Weights of a small mixture-of-experts language model, trained from scratch on English Wikipedia: 14 layers.
Below are experts of layer 2 (counted from 0) of a mixture-of-experts language model. Rows are named router (the router's row for the expert), up (a neuron's input weights, with its number), down (a neuron's output weights, with its number) and show model dimensions 0-191. Each number is 500 + 25 x the weight over its row's rms, rounded and kept within 0 to 999. Numbers have three digits each.
Before each expert's rows: a language model's description of what the expert responds to; "mostly gets" lists some tokens that are sent to it at least half of the time. This comes from a sample of Wikipedia text that the model never trained on.

# expert 17
What it handles: Pipe characters between cells in sports, election and results tables, plus table divider rows like |---|---| and semicolons.
mostly gets: " |", "---|---|---|---|", "|---|---|", "|---|---|---|", "|---|", "|"
router:515513493478523490500530506505487516527477477507528543485495494450539497504463460506531455546502510488524505511470504474486481482518519506553488545500524473483522520530468469526496512529512498531515469476474475508516509494511529463516570466552503544497465505516490566538488561487497536568539472474526491482516502494496506506517472521521519466520492474490499455514490450531477508507467466508523526498509506461477528486485488488541534523524521517529493499468475476472508509478499520512529524530463481466538526493483510476484470480483503473485477498487486511491493478507469539531
up0:501450490481518488502457521507499453498532565485505523474513540535508463518515526502494453488459482490501500540543453483457463521497459496494540473531519523525515471486457503503466497474485504523512470481456522502513461465508486466484514533474458498477501499465503520507442505536509523503502520485500494450438529505500497488442486478496458499512476535477454491500494565512508497498468524475530505514506521496530479477489505500493486504468499565517496476522501483511510488509492509478442485527498510482504526469504501485453528483470480509462498478507505458519517519517482490504
down0:491493512470490510495504529470506519534482466490536493475478486438549479473519508476519539522518447516486467465515540509521485488494486523483498514532488550472520466524470524453476473469455501495480523480495490514505507497521545477510488525529518473504493502544467498492494484507502491489473514502504444509525489524509546538522490486472487470484476526532499493530521510472524518509519556470473511461502509506565495493513487461496506530505501463525517519470447500509502508475474474552519445450517482530504505498481501477509493508473534504474531458474501528521533513525490440482
up1:534481527445524500527505515508529478518487531508511516558501502517481501504483489524499487488509520532528483517513547490490496491501521544544523489482523498514502496488510484567529490500490489492543500514527473522483517490536475533517476443434460511506520503486457497505505513529473478514527496508502515478473499521481579498524505482493505493559490544532500470496479480527503439477505497504502448530493559515517499503539525503502493517495505506481480570517516499509502514444483541462483478481494457483513516514531508579510487514507474475527509483521502504488483475478517507475
down1:454467498503555532456473507504507529514523544510499515462488510490520538454496507500498447492492467441474494530474499491472524463491509489494428506489516468480499510529504485490518520506466490533512514541531501504482463520458500489508509490522527499500483504500545503524462470524518496458485499457463511505510511455527465510509471509460499488512454497510458513492487552490529527505556505471493496478452483486515492502525535480552521487508468502512520502511535511492529456455513453535528557508522544496547494502476504463499515502514506493480507502484517506521503494504494535468
up2:498551503519450474444505523502478517453512509506502574475497502516527484480503498525460515509484538501492450493506478508494493517484510468498493491495454502534470485511527534529544515488510467485487503524518521502475458490457510455453524512484508546480511487517497491478495530403488523457506480486495519497499480488488497498531477491521502513493476499519503517472500509483488504523497488492474473496575486500447479488482463503513491505516451461523454503514520500472495482488469455494492529493484531481478496476519540533507488493508490530497475499467511518511447444492474523548
down2:537504510468530529555525474470464519490518504516423548553498541482500525484472513489511494496436462504506519483528493516512453492501469515498509435498504470468507517510511531510458460535482486514495474483516493515496511489465476483517528557472533480490501474483519489529514520534478525523494532491521495517521457477515504474498512518527505496486519482521507510510507502479498470475469500442492494475515491513502508512471462480489497480500499476454528505458416491520500497553497504496498479512505494482522502535500484486486544501528512500453478498513454528492519540498465518457

# expert 16
What it handles: Commas, and, that, which, but, and subject pronouns that link clauses or list items in running prose.
mostly gets: " and", ",", " that", " he", " which", " but"
router:524454501493456537510513487514498504532497504547492528499469517481512532520472454511497436495519490496519510467527475560540486497486493444467493492468491498515524532427472487510508492550509534515494494503488508489473499477493546516495486509517528487500474488507497508524486551473472534477520481512474499478473537510495498512496489487518484516450468536504498502515528493505486504498500462548493471557565558502494466501510515461514529524500506498489514494500482482481499484477467494458470526533467503470486520513507483525505464496478497543467495500438472490486457483555518515504
up0:499546519517515535505485532489487492490484470491510497509498514513508489527513487507463527488495479510519471530489493508532482487477487522463476506503499480490486529524499491517524496512530487504497528488481512530493548532466478487472486493505447496496439510462485512529506539530499512475485519499524508492457534508547548507500542499514534452491491558460502497530465563489484451516563464544491556459507468516522478457504520517517479472525496526509486506500473464507542492517503500543492564515464462516531531510474539498497476443506512498494519486471460490516471481499495516525
down0:480480488472521451512539476509460521530548506510516500501508508459490529475496494503527476462527495482488495448480500515499547507529500501498529519516539511473489491474503436508488515490484532499460497503498514505493470472570490494509497509486547518524530501524533481458498438489460511505528480506497483495473489505412475487496471487477534536493534454506502509475547475566526538496455519462503463509530529515485481523486466480505528522468565468476530516480491513507477488499506500468488453477503538490531510476500486491492528513512488503511477486497512500505508487521480493470
up1:540519518527477516498495518498488508498468515531475495500483460528519534515446463545484484502522512499472517475499492492502499500473524548449507506492479520514507506515507503493477560468507484525522508501523492488523511460456536531546477475518519478523483525450550502485482494547510464495505513502494461552498536488462518509474516522499518480484486538469500491475488525508523508509479528499510487521499490507393511518443508516501466511508564488521485507520504534494511493512510456510498482478483484477500488491500492509466502514471534439516496545535492540469486537456526486502
down1:477490520514522522480492456519466509539501548504477526506490527500525468514496512520488537508473470448488511530492481517546483496497498483559540503513521475503507525480473471503510488566495498463444485510518520486510495528518528495503512481470531484488500491525466494463534476500497516520477526471507534497481464522516490499514464538506483554510513503504487443486481504465479489486553488510517517517514512525526478506485474532427491487506469517462506491521512460519498515472464509475540482501532491481510505502466514483472540541459496558495498506494553458551521476541487482490
up2:511474486487512487488498484454517495469479418515481497505529509507458502469477445507524485486488495499531531490515482486507540486504471587465482514510491498479510524484457488478468494553500479483505489501524508503501527479492513533516500505518485485486513505480492500499522531512518509479532488505471513571512542502472494512492538457494528497512503481448527519496530460543534483464469495486533474525478528521507539479497517538534510505520456544498477476475487525520481501477499507523522477496538483525498510485510525481490543567510498491506501503535519500442508504522533535560
down2:512471495527494487461504485506473510525502501514498469484542501515514452503480492483490487467494559516538501480504475481459504508492532496491460479523558464531512512485501473518529544469493480479550509499504454508548507505489476500491485493515515533523510496572470514488507486493471460508515519509477524509495493515470473471507541488513480507522494498520499521479459487465505506544490462523444483503509516490464487462454475533497500452501525518511490560556469504542513538473463480519516510479476540488505505480485461514505471514522497443500499534494516520491525491522565471480

# expert 29
What it handles: First pieces of words and names after a space, often capitalized syllables like Pre, In, De, Al, Ber, Cor, At.
mostly gets: " S", " P", " In", " de", " F", " Al"
router:548485463459504528472504506538474529547502493514511514532501542481428498482498512498497471467493492524505534515485478519478541451478549494510464496463531540536489522479475496518532484500508527489511468487484505493498519488486491492481512483526452507492497516476503475502485550503507515510511508509489475545494493514496493521503493511484422490507535501502518542552491516480472535479498472526531521532478555480455510506487419496450457513475487493515453515491509496552460486483519510455479493523526520476506510514520517522523513516489472513490488524480495500501465469511515538510
up0:493505513517502522510489499487478486512513471526508498479488472500460508543503500524532486497509525489531503498485516516460533525458510500506584473518509534509517515488513498494500507468555492483493471486496506482480509484533506481522535436503553504483438488468446456539537478515547438556486498502491486503503511512476498461457432496466495448517477497475524471492520492512515515503476485524535516494535495494518520475503515501490542514473517497558531456499506487510476501501513508485524529469467491542519484539525534519503502522457511513495511477509475459484516478476513511472
down0:510514500462490521511505546513533492514516478499505493454501505507495509443508477522513538467528488450531490495533488467522501499455528488516529487515489478508501496502493526489501499537491479478503520508483528531485533548502507495490494505486476443473504504522494505482498501493468500510487531449514492497529497532540494495498553508514456495456528458529477546519489500546518476479491500482490477510496518520487482479529489489539513520538468492550482476513503518537528553504497496525486480483453482532478552466503431511520519509488497460524542466565547488563504471501495482531
up1:473501499488497505490493512524487486583520485483489467518449520551528519493489479501502481493515452456535539519481500532458499461504436516476509543474458481483532446461476508495478503492485495515459459514512540512513486483495542551498529486500506498492463537503511519506488463471568527528497472462535479476496516503508524501524515536541488483520498497480471518540509504480471503518499511500514549528484545525484521490483520501529514508503523471479518516489482560514471516513536529519473499516520506487509493517483513460484527493523486513511535526529536477548480507506502488507
down1:527528485506480494501529485482497535405531530493515501524541450441492477531523520482469514484517516529490525473489474436514491527521544481493467403499518529551513513503532493506511500503521509488522491479506478504470507506507487477499506512497483513489545494498498479491497553524496500492484551465475474533497499506510471478478508483466484502474551486538555476501464504485521495512513511507504512477513488501500477496480477539481478493504487523496506508483545441503520525536518506453523500516482501485492467446505480508511534507474528479478469504487485507458458485474492517494
up2:500472499510501509495541460551452503519505486474503499498506564501481448512514491497498486498510529504596472485499463511493493503526507524489495496466467499548528521526500556492544481514507465549493515465493479473473492535491503523516513434509485456516544495496463466493537515494512474508488543547514533527508483448473477502479532509487508446528450511503505483532490511549502512496489478495511512492527507539503502502515454513476485509494480500552486464498541514479491508492522486495492526463504530491493478531500503484533525501478553469467507483505498480474505487505494471494
down2:497446515461480451504507520513508507455530482502493489519527476525518496525499466541455464496505541477486516485528552528487539501491490539541484512495491504492484500503531491486503531466485538443498500531463476491496511500503515495450492525509528466506466481522528463518503480480522516516472509476488484456495524454502423468527482534520525508530506473524449501489499453435498494526520461507497519480500522496508472459501499554480485489510506529503475506524514510508473556521507539510489486449487509513491513538524498504477490473536523471527522472487508496480499534484465481520

# expert 26
What it handles: Bare space tokens before numbers or words, e.g. after "No." or "In", and table column headers like Candidate, Apps, Pos.
mostly gets: " ", " Candidate", " Apps", " Years", " Turnout", " Pos"
router:514491488550498515489510495507540528477464461497503513526528492478505507487479485478511446486503497475493498466449514466508487488546517500485498524529517485497475514437518502491535481501485510489519467482456483470493536493503498513515480466501477498498486550512468490494527476512518501495500490460494505454486463526469505484488479431498464520506505509474465497525490541533506489487471501513492535506541478488481486485476473512441490525486503520523449497447482450473480498487495479439534518529458510499519506440470505507474536456506492529479481539525459543500457488524510477541
up0:541468485542503519505509480495485538575511466494534523494462478442503496516533523535490475487495481468477505502498562489500472514538506494498470471534482496488498493502496469520490507467487485505515506531498482514520483487498465487513515497501480522520482508415504478524484505509544496536512485521494500495539502473520493492526468561501539489517495520429514500498502519530486536455483485523496519483469487498529532500525505502538549481507507486510513475459530515464506494534536503525434487495469508481497503500457463478508455492518489504450457491509549532484483520517515484475
down0:541510506518495489514565489510474527486470536481525481514504498525477439502420485517468457509493481487521524489487489529520518488478493508490445477536478494503495513489489479491454464521524490499512466511528531498468526538498469507484495497509495515484495484512519466534427499462507532493498460500425551513509543498522532522540527500503486546489509500499508474511535486501554521492543517517502463506502499497490522505526492486475491485514457515488528498464529514509522512508506523537498499549439487483480508517470490484499501550521478466543508463524501502521500482500539514509
up1:487504466497509503462522469482494511485475469534473516486494479504388531541494492486519486481508520502483492518516503510488501497495511521484497508498519520502521530483496465523475463491538472506516531513517530490522461507529530487485531475454479529492494485511511489519548505470558508485478493521516494533472542483497602490491436516516520522511488510517458511497500511487479492512515474513506508556518474476519511465506496521485482503514480510512483549499519506513478518516498519469521488480453462495498518521555523572489452506480453487489495533486505477524502468495500500515
down1:511501530497509495537493530518477485530496560512521472528513456495540510497518489519501548500483505504468482471493493493502473483497480518516475482502486470489471463509530509491505515509460519469489477465542474535487506454513479483495494472527509488485525489509483536495490478530505491512502532538535485488497455550503453493528526512517526444480514538529560498501480485426519528441497508460502505466515530510515466551517532499516513501500535507510484480524486495505515480511487494498499480506539489497497459447449510475509533484561564521492513480508519500459484513466499457482
up2:502515494488508519474477516533475521458502478504499507513519487492509517527474476476492455494555513477485506504524504463528503498490464509513511479538491472452492480459499497542497513472487541497483431494502523467489523523475512510469517470584484482490509536489498592501526493520469473486506524462515505516490498528518490515487507511498456480516504567503504472496486493477505466501525563547495507502450519526525491476507518502521514465533529515514480495513490525505501518458494518490519495513522495494471492530483482498568490493505473488497487501491454501452475482537474531552
down2:469494510486529472496499548507470516487511477483498498480444465505504520544466492535497561500539485497501462491537499499509484514510500496509481518479508481510522473487448517505505492506478502516473452491515532499473452482479454486462511499490509475518488507499518480508528498552496572492533500515466489528516489458494510447450492505518494555521454504485494472523532469539502500499530522539538507532471485491508499507511496468512532489519513494523502487523503542508497544475553472504483548523531506511506513512527446509529472503497512477488590512539489492467484482481510511487

# expert 9
What it handles: Word-final suffix pieces, mostly plural or possessive s after an apostrophe (Cole's, Events, citizens), also -ing, -ers, -es.
mostly gets: "s", "'", "ers", "ling", "es", "les"
router:541526501533471533454480505531480537472486530524491490492524509483518496473486506528444456492516505560520524555481468532508491509493537477486482498523478497521521494454518505527508497541469514508517526505499512474514480520525525464509469477479519502471508560488490542444533485485495488483545491499507478473504459432519507476451464511528517527479490487502474483498511523520478510478518504487512505543478514526421502514501527474450519493505493491523528519492483474487531519468487513477504488481457469503532518486517511458513513491521496531477503490491476497528478533492452545512
up0:480461510479475555497479532517495478485502497494522529569482513497526513481483527570483479512491505504539494499479523533513496500506512498526510503551501515510469509530424515492458521487488481492500490481473514522522513520507523532468443456526514468494512523508481509474521518536508503484477474488511495495519519537473519516489549532541490544490471487526490504515587506504529489502513528519483429492476521468465500515504524473493461487510466483502516462464484482516530494524519483457479484501540494496494486496534509517522549464505499491515512522492509468491446476527493529500
down0:515493484494498521508486510520521477498469449519483539465523466531510488441492513454545522457485512511429513494543461434520510464490501525459497514525521477492508556518537507496483514507505471481495523519458475526457496480522522479484511516517523486480489524480515494485478527457535509499521546532494436489500522552566503504453487483490489509507481491506469463513481496521474538485518492464512532545479470480537501484499511500485505502502514511485497488484497509505517493485509494495555471486455502450497523464506485544501484521476462504477502489525517471486522471509473501522
up1:548511495519497510498497520496486495481513535477499515502506537536493570518484524531488456491490498486455498552503472498461501484489509494463512513501498519489487449436507524542516463539501500511505532469502506502493520459512505520547498475507457474497500526510511493497491500481508489520479494468469481515522493453466518451550499523513512518447508584471522502490483489539497468534496518434507461508512498506452486521531502488488545520513470518455487552478536495532526524494506524483503491482487472469467490538519518465511542478499477509494502527493503463487495489514532482501
down1:504467484475511470500484500514524499492497489554486504532501475513504454491536522488482500489478502482533475476458517486485503497515514501530471474494547486487507554519485439478473537530543482543531481536513479497479469523479499496513471523511523481482494496483490494458500525520527469522510528520543491488523498506527460524471481491483525453499482517524479520499521520508511477496471494534494443489510474477505502497496503527509475455487532498514476454516492535500541500497446475506553417496530506517504476502531470527541465487517526505528446492515484545488552499484480548481
up2:508534508527472478463468481527516491491459484589490533593456512471538479505487472557485502499491528456486532493493478508486513477487501533432525457565480494522477528495457472514513503489469466494518470510523475504468492503510534488487480485539498470507501515522497494493506539475484477520483481504535483502517510469488521497496478513513499484512507539514519491525494522492508476498524465553487486490493573519495509467522511483504505513521534500493521542493490508510447505465516502542483482524521505511494505481510491526481488526486483580499504523511494484517521501506517498492
down2:504465483504503492478557515509494505482500466444512494471536477483472537460541520493472545487514464512502522505513488509517505494512470524509474563485500544460468525490532483513557500510540532511488460527485535487498526475493505523502525452470483512502502505482509486494474478523532531488520573500545505480538469481547476499493511496498480502500482483496508481491460491499479552497494502475507520528460512483491499515506501489497494545553456485496501449498510529513550541498494498514526507505516447517522463546479473490557511495501492485483538477464510524490500498481525474545

# expert 11
What it handles: Early pieces of split words, such as en, in, men, an, ward, e.g. en-forced, en-able, in-come, Di-men-sion.
mostly gets: "en", "an", "ward", "men", "don", "east"
router:506490478515501521531493482516485516498500538479482481518521508511525477508497525514499503483521486478520507497496477508489535483481476497534516490505464494491491486476533497532556538500511545535500483491470457495488523507537497546541472518563452481478539469511462512545480519473494554488506478486502516499486474424469494582517516497485512500497493570511445506522479496514479518513524552502502545504510457506463471493506472466491532531513476492532499477491494504472530497494521479486473502498538532503484486485530526506476497493553465523505490492491467547492507514552518529517
up0:497500489573495506512494511475527506512515504482501488471467550505511492485492517476494479481506498483489499489502491486501489507516506475518494474532517514519511513490529509519496504488488515521500533507492479525512506505503517507533503488472495517486439566520471503475489507486476463488505470485488448486528493454484579498469492480489486481462520581472506491497511536465510511514561510498475554420481529454515464514470535494478414539500499495486496494552502531469501518521506478509498473509489505504535496502500501495496517523462444518489511482473452516472476485538507479518
down0:536511486481503441476518505544478525493479486493454498474495532490512520476506526492560534491479497537501499517543523490493518519520546489571471476450469456516549509516500498520482543510472516478474481492478532497439476478515490473509495520519462506518487512533533449482467505505469551543524492487451508489543472521493458485535494524493478543507470502480469491476501472496479514490483528498474477503498493534499503482489525490509537432506502448516471502481522505498497479516461483500490506534494498504495477527551483517516491494513497531479487490519509513484496518474487521440
up1:488492501445513537467537557536473583482525502470497507572494524520452504492514560515521475488506520460509485509467480474481482503479493495467501488524514540545497539508506503504494536526506490484474504495500480503491503465551511497516470489468465500533495487524505517512453570500550506507500507512486507504511511508510516502476485521475488495504506551514508481517475520530523492513480533463510546479496497492482496499483515513498508485515430495490488475521443454511509494467486498490464479562471524522491470540525532483470491468473478513511487486491516478513500492479532478491
down1:473536494532527466531495493497511446553488472496488483468485480501494498523493502485455468540489501551522458513518496491448498532521501501510473491509517453476499477487477476519461515461458460484518503477533481492491490497470504512510550522508505476457542518518509496502508430493535503511463473482546499494562503506490496507491511500512504561464472450564515495540498497497479494516491472532441490504506492481462472495502502476497472478482487477502489482523489533446551485491499515494522501460495499498473519514527538518503512491465526534515472470484515487487498538489470517475
up2:491483506492463519446496482483474489507510474479528476477505517536515491486507465462519500486513499485494538495438552488456473537502501476499548482496525496481471505510555479476512503486471508503518437485496477485515514484516504510531491491509508474499451512514511486480470511469500548496565502489518486481516425486525498498526486519536518475514488470508483505496552494492492499523517516523515492525456487522487474498485424493506543504508489522489487542449539474488522541478466485521489502480529516485490560516515516449508486513492464524497499481517506415480508487501493497499
down2:483511508506507506522518481495505494515515508506521509507546538518515495519484494482499479512528491511473528483516519518487464472449505471522460532496472504507480527421496500487501498541540534523486498551525520546495500514473524476476520508507478499510476485508498461470517497528511440504427525529521545518463468488505534478489517494515515542502516497519484488529520465495498500473509501506447467498507489470514503494534508489502509488480511473455503482499516512523492532542484424517496478536497482468465532473490517515510499470539525497497472460471539473523522516458577467520

# expert 21
What it handles: First pieces of words, mainly name starts (Nikola-, Sa-, Ra-, Le-), after table pipes, commas or "the", plus lone spaces and Thai script.
mostly gets: " Sa", " Ra", " Li", " ex", " Lu", " Da"
router:539487504456510547508522512495520541525480494491489505531512518470454487491491476521469485485531501538490517488469451507484518467475531499504455489463541549494497511493488525531523475549474485506498461469468497487500536480505530480502494524505462537492485499488483526488493516517493496519532494490522437522471506511501492484506511506532449515475512498525479559523480512507453544478507507525537558508509527477444507513519464462480505514489484513528497504491517469551492472471505504492498535538518513488525521494465538533539513485502474508456474537532475473502442479531493531502
up0:562489530502497481484497502481531468504485495511494492529516529517488497505453490446516542518543513518486456478502459516504522493492503498541508528504462527519501494459538500473525469490530549481448542499488493465506493544469460506519500475499520474519492506452501494503543512504503491444496414490480458500526508490487493509540495524510468499483537512497516511488509469536483492504498522478579489551502488500506484522528519501486472541510475541512515484475509488492508505466517518459520491566495501504524493495482543521496466471488507512467445503505469482509508501518507468475
down0:519516485449494482490517533479511534535508465534481525504483559493522515464449495495447548487495510553536500509484493482480512491511495525463494486494519482502551483550534495484534501481545509529506540461496491507467488517480468474472494472453512472508541511506521540486528494478537519488483475533459509487486510432506486501506510505527538504502502540506497513494435496499489523510515494515519510463479514510516496493452484466489503476497457526530536443535508516533501502529452487543531526498514533490526487495514527507536510514500491479514498557523482507468500494481501493531
up1:469484506491491513510449496532470508528508486473479549477481538502481499455472497526482518498508516512492504549480493487488486495504451505513483499508491532525488442486501505493539477514464499530486489455496540527502551523481492492573497536488444487497489479508479511472516478500479471515492507466482519526489496498505530460510479494484463520449539491513516504500504489506487468532455533496491450527518502523532532551510539508460498506543458503468515514456512426482511476515519495493518502525494510470553492495517515538519434502521519509477509537486482493503519481486482519544
down1:482509497495505536512514492503477503506537469502451466523496471515507485546500513484524500505477490480474465505506548497461479488480495493508501522490474537464545488463513514498528512488508489522539521496493504515502496538502471483523515525485491509508543528523500500523470462487499475529497464496454481500427545473503515504551521503481517462506523536527546517487491533453511484488427481551477515481486505478527508523506508509515526469496502548485522494498498544480503493543493491506540578536507537542456535483479546521534513502539504468519496451535512511510500503499490494483
up2:482470498497526475473537489496487492501474494542494477494475503494489497409473484492486469478508457524515484506517495485507494482474469499481481505519490464513476518464532480505481470561511457539503483518503498472489511492491498497533501506482476507502494511503479521542455535491503499504526515467487518538459472518514499505506490509503491472500463528512487446514493517510547528466484545469490520540490478470522517522504501483512522473503519522503506539557478512508491484494515504487542512489450460486520479448465497481514431513508519558544462545444474513501513530491545541486
down2:547489546523516503465482518509471504467509522497517521513481492487486507472497516522521463522522514532478519497474487529490492513487520520502494497520475449477497517494473480496481500496528439525541482508491517489514493522522536494484494523506479473480476539508558490474459534463457500547501502501487491446469511520536500468512485507475467496483522473526503521475522490541447537549517510496506537462496458448526503526487486515496480451509485460510516513478466499504477504456461537526470500495520472511460465587500508504492543514553460505509484505497500504518522499517467488518

# expert 12
What it handles: Colons after field labels in infobox-style lists (Pages:, Location:, Network:), plus a few other separators such as =, ′ and commas in tables.
mostly gets: ":", "=", "′", "):", " how", " any"
router:498485463471513496567527491496477517525495495485516546499510491495482471505483477520504502456535502540513466471494494488510529468509492510477485533465513555505503468516497517495534479521529504527540505484470497536462508505519526509537512493503457535552536511543479493511513495528498513487517493484503462475514455496556511504536501458511514517536488545489492532505498527544463487515432511507503497464528489532435506525508479482474454490461491498526483491498498464493492494495498505502471476484504474492535529520511489479514456447558487478512491549502484485532544513475521536481
up0:507467543521534508479498523509486495529494486482493502504498473525513479452497503500453520527561464487460483510515481471538495474484494516515514532514462532518513511477483538501490474494482494496482493518477484476470461497486508470509499473512516509440507511518499533471499507499458545517515510514513505491517494498488494512500471494498483478497515531495491564529448493495542580513486521518496529447496469522511485451420546510510478520467562486468523510545461519486436514492481512535516496504517507492555488503529520501474505472474473492525504515502508469480508474521488529497
down0:464507480493488549490549500491494483476537539500504502517503500520506544497545513486525486512553500522539502503481524540514505495466438486501554463507526482548456526481522536454485500448490473495469440534523512489501502483462480488534518526481500536537500490477481462493501523521517521481501472524457482466514495519533513511496523503505519463532461502533518484496492480477475453488486471507481487529496473531497550492485507493489507481495459525515467479537537524453479506475523478527463492533506484487454476520508483489528493473464552524529498498477471473487501499505506508521
up1:475509538505518502505517466524483507533501479442498468483456500489513493486518483495514503478566534513516479508529507496516497502500500527530551493485492541507499479500491518459494475480497464498498489542503525481466498472505404519500505502457479534512488511489457511527506477509466532496532504526510479494498501496483483477512514466483539472517505521459531465514465522469517499529562481454505478479496480494516491501493484502509475469505505533481471511521490509570535482498497536471502530493529507474482510479516511491474469459485503451507498575479443475520479459495499515453
down1:432467512484508465476461505471496475485472512518497490498501481509476518493536530495504541541540518519489495477480496508504505511478521498481481489494484494509539508510465535513519520524474519492536563503539527474515519536495523483429486523488491544468492469501498530527512484484520496516459510480543520504486484512496508499494504510500568493503509468511516519494430523516490519478474448474499492527464485502541513482461510520506482460470500489511521545477462455465519475538531518520455468483518476533534474482518474499563496567478490498508496485507522495476508525513501489499
up2:560492505501475524488529519548519482509488519544479521512485495510488481489495522505492529502494513486499490509498503528471518517506510514504495485481515562485503473485505511522501505468514484457482519483513507534485511527505525553516483492513525508505489476508537495489521523508516500529482448564528495538484527514512532551554559489499501473469477484535505465509486458528536516519512503533506522502469469497511461527515524512474500500460496467496483450522496500519488507397494521477499469503523468513463554542483500490481552494531494537503505522429490490487484501496516535515
down2:545513447537499478468478461496478508549515506540521460471473507511528539502481526480502504510517517508486464455488512491529455439518517489552473482512525522540509463498498446499519484522537500458528515492541487497513503506502501499488515489490499486497455519480485497490475533527481417482484533506506509503480517496516510480506492534484513468493479458480501499528511476475544470482524493518471480540487497529522491459459493535484484456479478542485489467497523486499479496520488541469541512493518537542476485512485505476507472501457499461513469475518504493511522501521470466548

# expert 0
What it handles: Prepositions such as of, in, to, for, by, with, usually after a verb, participle or noun, as in "one of", "filled with".
mostly gets: " in", " of", " as", " to", " with", " for"
router:554542505467489499517555517521497532508491524548492496499497551502528472496515488496462515487515435455536538554505468485498517478512499523466521478486514543483505476452523514490533490520529526510476512483482515494511534502511511480500536465501501513513487576507458486536475493526472486517497476504516491526491493480514519480489524470465475505483486531457508497501522532501489509515464502484494524523498503531455470503457523490524533491496539489536548456503493488508491489463552495512483507482458545464513495530487508527545457509492487498526502485478480531475480497509482564492
up0:450481485484510484511503501500472526502466500494437515539537481489445496531517538484480508480538508453515507509523517511494542540539490490492478455442496507510499494500530504505481491494555509488498491495515520464471520490506510515484476511514532507483454519517457462504513497439451450504472483511465484450472509476474498507493481496490460506521490535484516497503505490486505483486487474491502551480536553490459481494488526510514514468481521536546463566502470511499503546467470537514469531489474452491508515486473508516523485501468494499496521515545501521505509468477524532476
down0:501472496542528537457459503468505475505552462500542527484484524520540495452502491471493503503445510497519512501507533515480491480470504510517469566501526491507547541495519461473513425531510502487482560482468515551514485515449503459497515475521479472523504524523526505516518492571533522506476483476525494504532486465460481479496512515493503482507501504501467500514486498520488491483454526506484476498485507490541519540511489508490499479489479467461535484490479499472526477491529479493525491518485522474534468559491512476491496521541495507496490506479509498499548515506547482474
up1:506533523509508559509525486498494466489504562504493538450497503503503506511486515522457554525511445502468460428493510483500466527506479468487522485477518533512434511512459535497512476522521559535511496483503454506531496429498513467506521524508476463521528506506540517506472485487457510494479489499507473501511471528515498520470488470504509501477535491545506543524472506508472504511522474457464500497531495524474477462471506512539487503483501507487510492505548472539484489511504499526495465510477503523482504483461497510521510502488512477474505498541477543538521467500492465478
down1:522439491508521511541479457512464544481517511484499465452506478512474481514459466481543511480518502513537498472490521515504490525523505479515440506523477535550448517466521498518439495486506500461523487467482502497460501521539500485514493485481492521510507492483490512485529494524502496496515503523484493475484498535534528555472493443523494509513506497485482490512509478454504450530489535555533530492484507526537456518536521475532518508484485503501477481535486515490467490508490521513536452520490512525508526507494454485516539539457447529519475496472486499469472472492524489501
up2:477500489466488484472507499507495525511458495511506517498482494476512453471466531483541515495513451537490478508504517505495459505629485469489497532441501497503492532483496509525488489481520472498497461488485480465501523461468522521519504489481459509489521449461504540465493483455554464538488537520527517527507462507499489484482531493515479495504476503497473458492451525514517488475516473478471457546510503510504502466513494498515515488491502489559445508483481528479470492470476477506504468503484514465502499487517491485535495506470463524504516515518506508452492513493514494518
down2:487500533510525517521522460493473466509481514510529475482517503516455506460445543514456542519471508528467477503500476497498487484509482458485520513496511492536467496511485510507524489494490527449506503599518526487488456476509520519502489507545523479530546491519425500492479509508504491444482487506488525487513529487499509508457520524522464516491511547461524478510503500497477470501501502518496500497505516503453495527495527496506518504476525488490560488505501483523526514442490481460492544491551502489516527508535506482453487493464514523496522516531482459485455534521508461500